Weights of a small mixture-of-experts language model, trained from scratch on English Wikipedia.
Size: width 128, vocabulary 2490, 4.54M parameters.
Below are experts of layer 5 (counted from 0) of a mixture-of-experts language model. Rows are named router (the router's row for the expert), gate (a neuron's input weights, with its number), up (a neuron's input weights, with its number), down (a neuron's output weights, with its number) and show model dimensions 0-127. Each number is 128 + 24 x the weight over its row's rms, rounded and kept within 0 to 255. Numbers have three digits each.
After each expert's rows: "mostly gets" lists some tokens that are sent to it at least half of the time. This comes from a sample of Wikipedia text that the model never trained on.

# expert 11
router:138168158091118112173098113116150133117133114132140123121141142143129153126105112165104147119113088149115139100117078165139092106105138139165143182096157081110126122140114126114183134122166132111135149131120111089151124138158111101136154135172154131143135126108137147148115086117092117187111129128144110124130131084119063136092118105086166108108128128135121118111141180115099129161156
gate0:159123116110142131137145126162116143130152114148159149083039079148127092127165098126119095138134110111094115158137109102123135145139126124145141160153149129085140119137163104120148106150131139117118144133116127161155171130125137097130117162165128092083177118097137088139117130112139109107112155198098072156099142144144151119128169127146121124147107127116146110141121157122096152119116
up0:098131114069136143150128108117147097121162083138115099105126094116118164155138124103148120114137101154104113127091105126147165133124140050113137162153107120161146117158090106132164102113121139080137103159116155153076123156141133147107163159127166123140091129165143122108054144104161116133140145122125099089123115127117129132126104135118139136151112141141108115150140182127108116158116
down0:127141187138110155095097114103122143101115154149140120145098125090145111098129156160176152092089111118137113124131157078139102127089125112106126148096129181134137095134086120124115142140104114140130125129129119132082125103138170110104122134172097150132138104187163141112156062123137135144154169130148115138150148127121130102136107147120138130122116120125150111164134172083109110074125
mostly gets: "N", "F", "P", "M", "B", "S"

# expert 0
router:111142156110133149140083123134130169096114133142127133123173099139122118165164121153138167151125147145136152053125107102135136085119139152129121157131111140121168154135114153095110130166106101108067131157150108126159140144115157136104113125076126132095111158084150105127138128146154151129131159099159122128087107105140123107186139111105161127166154130127126141158102106139122187121115
gate7:122165110080140151137109175104105120116080085121095107123140116144158134183127101144128153136124136133205164076130148140127086097143128126120133102168096117156122181138086103153131115106188115131106110102113145141102148148114159119099131160149101100122104139133108135132110150138098105093132122155129168119100128110151128106133130111123080103107149125124089127143120123130122141125104
up7:140173108074159167098152147139099140139096157105138135121178106118120160156123078155158130154166152087149142130111106105124132107122152105121129118102159113102124095160149147110092103123162107151114149117103137154140104171073107173141094099110121158154128134123087075137127099119125129134080106142124133119143129176135113135100130121146107106115129120120127094149158093153110141126118
down7:128167123117105149174149169132111159169094098169147146152120088172140166130135099112137124119130157108151133101117123101136160152144134114155111166161133144120156122115152134162137125111137112127101138150089122137143142158148111151165142101121163088111157124117111118139121080105137129119124127109130120098095157106136133156124083122106167152068155104112119164161200110141136157148119
mostly gets: "m", " \"", "r", " f", " g", " h"

# expert 13
router:145121118112132126126095117111157127145165111152107084149105118157119106116100128056153113116163113120142082138097137096092146140121138092156091138102105125105100136108112117151157150102123124114127152100092128117172118132135155130118099114103085169117101112157115125127101148125148136102090079100143124117145146099147177155170099161132121158161166153102134147140125128120145175125085
gate26:096133119122140119131127095114111136156137087166070128140107122152141145120154143158136126098139118113135124119170127085096143097126185150104121121153112091109155099151167112084118159110109129141120146110126126105119083103101136124126115114120160158118155142096103085135081126105139136087066138144110112119106150130106121109105134148146121076166084132128156175151124137145153121160087
up26:111097169099138140181117100101093104157146126129145142097100104144166139139098118134069108095149148136152115122162119126148136116165123099139120134085136115149148165156102104069125131136103127118118133110138101106126147150099162114149165096111124181118137084128168105106156104129155120123150141136136091121170088101127108147142132094134123168179113125112152127124137115132165106160141
down26:095115146170112133090136150143182121113121140143130113121136056116125112113107170158104093106107171094114159094140140112124157114146122074129116133134141147155151111122116109130135151186183103122121161132152138132105120171158155151158130151113095107141179137172113133168142122101079128117133105073124119102103132142147123133143122116093123111125119115150100095130142132132124120095126
mostly gets: " ", "10", "95", "14", "12", "18"

# expert 12
router:134119160148118093087170127095121143129119154110097136139121149112131117147139117168123135096134142117082110156103141132119112141125153122101120125130140157087150154120114143172121141147187112102146143144109118126104159120161173103132121133121094129134161152156102158116107141117087111108137181117153152194106117152090128129099132105114125087120201125141125101126120115115199151133134
gate0:150134102099131122116144090130092111076134128135111143111150114111098144111086112116120105121125148137106156107125165142144115079137147129107123114149134157121160096094115100129139157165152096125148133081152090145144122117104120134106163105114121160116134126175127170091126115096109119105167096172117136139129132144104137163079186112082096094113151129156139178102135134176109130123141
up0:152135120141132109111144074067136114124098093154142118090152154124116079092169152138091128119129095083147133117114128129150108125102126133156126115158146166097107122138119116154112116141107092137129114126141134160167158144128135108118134137158143110115157098109090099125120131134086182126170140158114121124141138146143123139120109127136107155098135119101078111211107152083111166123120
down0:090141081113132162129143182134151127113101119094122145148139139109134133102122104141127170103144097149119136116142108104134128102112131160151127110119152078130143122116167140192135111125107174136097143106125131072138104113151106146123163153127144181131118130121133083130141144173102095139132078113147110131131126157125082145096145082134141112150134139144087121139145119192116177133128
mostly gets: "it", "er", "qu", "ap", "ock", "ter"

# expert 9
router:193155120132158140095128110121105099189120144124160125129114149164164099127127085084106112134092129155132113129115134144146126145162123134119138083154126104155161142141138164139112189147142136119125136148097142103103131102103128149124130149127120127128154116162142129120169119073077116108127134133097149132156146103104154116148175132128138148124072144129134117163136176118135062114124
gate7:121096088124140129125143162175105119126175117158112096127166141131134130153123113135079158118129154121121082115159142138122124105141125111138131102170132132146105117160122112081139137102136136100076112136109139133135121115130174111142159110179138088105142112104117132174130104110088143109135152107160145084120108150142098070125130191128139134139160159110121122162105082098125134122084
up7:126111123132135116079186151176165137103131123167098110129148138120097120110121109133116134122134149142075120132097150121078092115122109120147122118115084174086143166158137149100160112089117142103122136171108110155121154135130151133139134104118130147109166124157144164146130097141136087130117140165136139120137098086139109154142105104147077119070153098130139123134066096139130137141127
down7:095143113091160137110140150139113140120109100133109153093142107193145138132158122114095140123095179123138126143140144116142116118130142131158081111146147088132115117068131145112137106129115128154188109146093120149168112145140156101168169121148117109131093145099150090071129127136134122122156117130137136153132080140132111140104127090108142106149121120070171153147137112136096176133145
mostly gets: "ar", "i", "b", "at", " B", " l"

# expert 4
router:118124142200145206115148143102145120122132163139113151112111116094107153110153136087149100134137130119124093135170158171131139153107188121111142166135110134164091120138128105103167121150084171150146105143136117141130132118114108145157126094121115087116160118143157124138136120158172134134151127135142126097170087117110132125147080119134142127170118147121111150171128127140122093099113
gate0:142148151118118129099124144116201142076133108129111134098163153111153146125069141125175092128104139165107115083177178148096128139141124125141128104153109136136126133113137154166146155150125139080152123174100138122102138122102090119124128129138126113116117110143106099146115151131090157127133137088073074109133115134115129092164151114132137164114107124180165132145133138110135117126109
up0:119096147110123151141142126131117194169121135125144164105138154146140148151129133152083140120125127133119121135170090086099138136126077125120112110065121119117130123156131135129106184134138114110143152139156138137123155158109130075121144139079122174158121158129122104088145092120116127158133159105113110130126142144149067171114164169120154089169159122113125111119154135091116133134158
down0:123144138150140121071114136095102142151108130126103168134136135133109111106119182150166103147141106111127176146092185142088094120138128101134153150113131150139089156174121144107104160114140144138159132134134122123106125126131116144130121117100103138106093120170125126110128084069161154121147145131093140080171136145143147086166131107091144149113139156105109112144134138160078161139112
mostly gets: " of", " to", "ic", " for", "ical", " con"

# expert 6
router:112115149109101085109149159135109152136131123127135128131120136185100141120104129164123102140131151170153132111090140102170161092099136147112120123107099104146149137133136118120123147175084132120083171128103103124120086127157094126138182185129158134122122154109114099139101107076143132116143103103161119123179169114150126133118133130095158138117127143098103169128094106174133147143157
gate0:097149130178142167116148118167108149104132092117115157148170128140127146121099127139101124117121097152179106102155138100123151133153114140145080083123097143165101114129110129143179164166137102120141140112090133163145084121105137099131098136180130150080147134153140099121116130122149145133082143123107123129143100186136099129135109105145147100148130138113145093129098107075101121126120
up0:112149120157123194138136088124107135112138146151149161165089118108118105084130108126099138126171132115120144098143132128151093117120113092148150135159121104104135099141153136112150115143141097132096089135108155150159125112132147168109115062136127125111079102161112138076084145152077117141116131112133084111116101161132158100130104133124130142154090134119139092158098154122085100123126
down0:098166103117121133141143066092113134123128128100102133108147086141120091131092142126117123134118107179105127157093117138125145140123129156117110112136113152129148164119135132087098167166155125125142131132144157128125112133089125149153142133148099127119154109128116151140099118132126163042119135042101093118156140092146167125127135117087111108145121130087117132127087166156112106122147
mostly gets: " C", " T", " K", " F", " M", " St"

# expert 8
router:153150124170141167138086154108178134124149110159116121149112127108150099122107118135145134136197116117110083082161103151129169118116111104167126185136142112127115158140096143155130080116121171113171156109158157115149103117111146131131111120148136115127146131116121077162133148140135066135111151104093108142127125113125082113133112158147112116136131160138131147102135150173133133130165
gate34:145124112164169136127136106108134108136129068131105120154105132114152120074095166140130078089119150119132153165128133149142123106104158156110136128111175124134148125108125143125146113086118126130144121104116087128129140083095073104133151119104071098121114161154197160113124096154087118119162101111113145128148121109155110170114100148153130158128100104144129122138103155137119093124133
up34:120131108158103132129158147158155142120137134118113173140131161168121148127153087059105168146117142138112131134106103142100109110141134102115108139153150127110190128076113135141136146151146113119113081135113132141130126089133157157136148105081111119105120100119112133111098149159167128152119133145144136152199108142080154123135147165093116160118112127114113084115165121125153119076150
down34:141133141109102140139107160150133141122115179130159129109150105165104124118124111120176109177131118104144106159128152141113136134101116096105153111123135176156127143117138149117158131164090139113104105130117141160162121133117124122097100147123141143105110147098110130120159139093131140115099075101113128136149045122115123097187130076105155144156134128102167100168158079126112140124154
mostly gets: " and", ",", " that", "),", " his", " for"

# expert 2
router:118110098142160114145113154110142125135131160103144115143120155107136149118154136104154106115133139142108170148152120147154093118106160125100126105111132156108142138128130121104127134128182135122138165146093118081129140129111084148155158127102108181155083128196122098145177141138174141103104120141092128089097160165138141130152090129127147155072161126136124133126113098085124080128150
gate0:135117112137126171126141116160090135136133134146122116173183171163141150093125132072124124136106103180118134119128126152139116175146175089096152112118113126139121116088144121090141141103117147172115179139117165131146136163113113142106157135123146154094138144108103125132151130200133131147120130181158106122136128173114116123127154133131159145133118176171140144129138116106080128118142
up0:123132160170113121158132108137107102136162097122182138081105122119157099155141128106160137159112086114129102097127146122152158136146126129104090157110099100171122134089147082107112137128118135085124099132076156184156140112124108126095124113122129085104138093131113125154135101116176118109140150155117145110104140130124169151125151121132095094104083151152145140148117130113179156137141
down0:143155143094088127142166130154160135146115137183131113083060130111162150114097122133111143132114135116136106132106082168135144126166109135163134133085151146121122155090103109167165104127129157139172147122141137127116147151163123167125158122134106122140166106157126147153138176153118092194134158135119151137126100138103107120097117158140135107084116114158105113125105142148120108136098
mostly gets: "th", " in", "ost", " film", "ith", "air"

# expert 14
router:108123133147126131170156117162145128093156144140120116141136101121159107142118126110114114136085086124116098149084076122130119142105141128161162062109137133126159109109131172136089117124118133142128074119104154139166140123074126113136110092141140129160130122097143189131071133163141123179140079115136092109126126149120126132115140124127108114127106139151126080111129175122103158159103
gate0:100137140145152128149158099165081115131136092119143103125127092143122133141173126134136128111152131104124156192161107168113164114131112108129123127076109164081101146089143134112099115126130105123123143116131156124142168151107088115149137132174090106112159124080130117107132147136085150167158126161101141110109127113116087134145153141087156103140149130130156114170109084146149157122098
up0:137133121146118116101153081130138133133159124100136096142113102081121121180173135116126119098171102127121146101175157139132147118116150138123139114116119105125166121171121084118103155129092143146168180122137094120120079104144123125082162145110178155133143140180102123150097159103147127103112141129085123089163113167112125137142084115139100103144133103138105130096107136121141162111121
down0:201148156124149132117138122113107150115135127134134083137118129133107129090135144141086074146135181141149127107096188114162137131141152125123137136134071149189166150086097105101138122134109126080137101132134144126158098080096118143114064121080138107145151173134118146147121117120125133119149175142154121118153157098129127129101139123124128107116106128138109137115122123118155161126119
mostly gets: "act", "iv", "ict", " art", "ect", "ion"

# expert 10
router:121129136125140146124164161128112138128136106156135115133105119128127122117153150132132103103114095150142151143087134121169071071134139104091082127166114131104067188154127123102159141102127122171102103167151104108076123124126132085135118114136162194120156136111127136164110119132146120160120093126123160092158084077102115100124119131151155135122127152099128130129144133138119140107140
gate0:129118098120125135162141108118143164151114142090101125139110144147167091156143156117103135105046083132175144096155133143112101104138139109148117104136118094130120153127123142130108123105137160153168116104108128150065127125122156138117146106147112138115161139116169155144135113114155111135129149166143135130114105160114074103153109123144067111103129163152108104120175110143094124094099
up0:105146165125095129081179128111131143134127097150127099145156158161098118193097124108131150114136069142137188143127132170139127137122137137112131108136138154139204085144125125123142134123150070111156142134111160125135143154100092111095145121107151111168151115148127128135109119124106145121119109107126114118158145105147104125116112155056108094117118155116110168128122156122134127114147
down0:147165120167120124130113114142142110127065176081127188105126119143151132188108145123158130156125111124158129100146162117075088100135131165136154119148122117129149111137118117151129164118134130120150136092123150112178133128132110082114150182125143126091119145129139136112129103087160121131144124138118099147104138113129154109089112117140157128131114131108149179165134126157099186146157
mostly gets: " d", "d", "et", " n", " se", " ex"

# expert 7
router:113163118118138124113096145127149144111121140111138114114144081143139139154110172130077157118138136102187137101119112088117130129122102112110104134130101139122137111100093098165171069108150097124134117115140130140054129125155148134100117094135142128131168132121107189168169144125132108149119133156126132127092152111125141126096112162113080133082137116169139099133136099078140144138144
gate0:124135098103072113100118124101119117124114141158133120121104145116141112155177137114124177150097112140125129110165124129140121088138110092103099144119147097119112113117140119135166110106161151073076165123139139092106134134150112143168124116141149111132105127141124098104086118133113150124166131177055118138113127125086162112148139119165144114151134182179124127147123164097164126145130
up0:184121116126104131137120076111153086143151106080088146108115122075126150127163110144147094162104134073136120121144132153185132104127127086139122142110128092134136134114135148139117148129125121076126141116131092135115141159116093128130139121136164106143176167130131149088151157142154139124118112155087121138128157107076111145142137109088125086125105105147146088161145092157111110120118
down0:113104105104126152111105104151144149148148121123105091148174122076148177119084126136193107141117127109136117086104129143135141151153117175156115147153100167104158117115119134119151140165127096095120160133121164103127167132118125166132098156094143110133117143148133094142132153112091100163154147080116118115107144115145076116117097153163122117091169105123144128143148124122165102137134
mostly gets: "s", "ia", "us", "is", "es", "ies"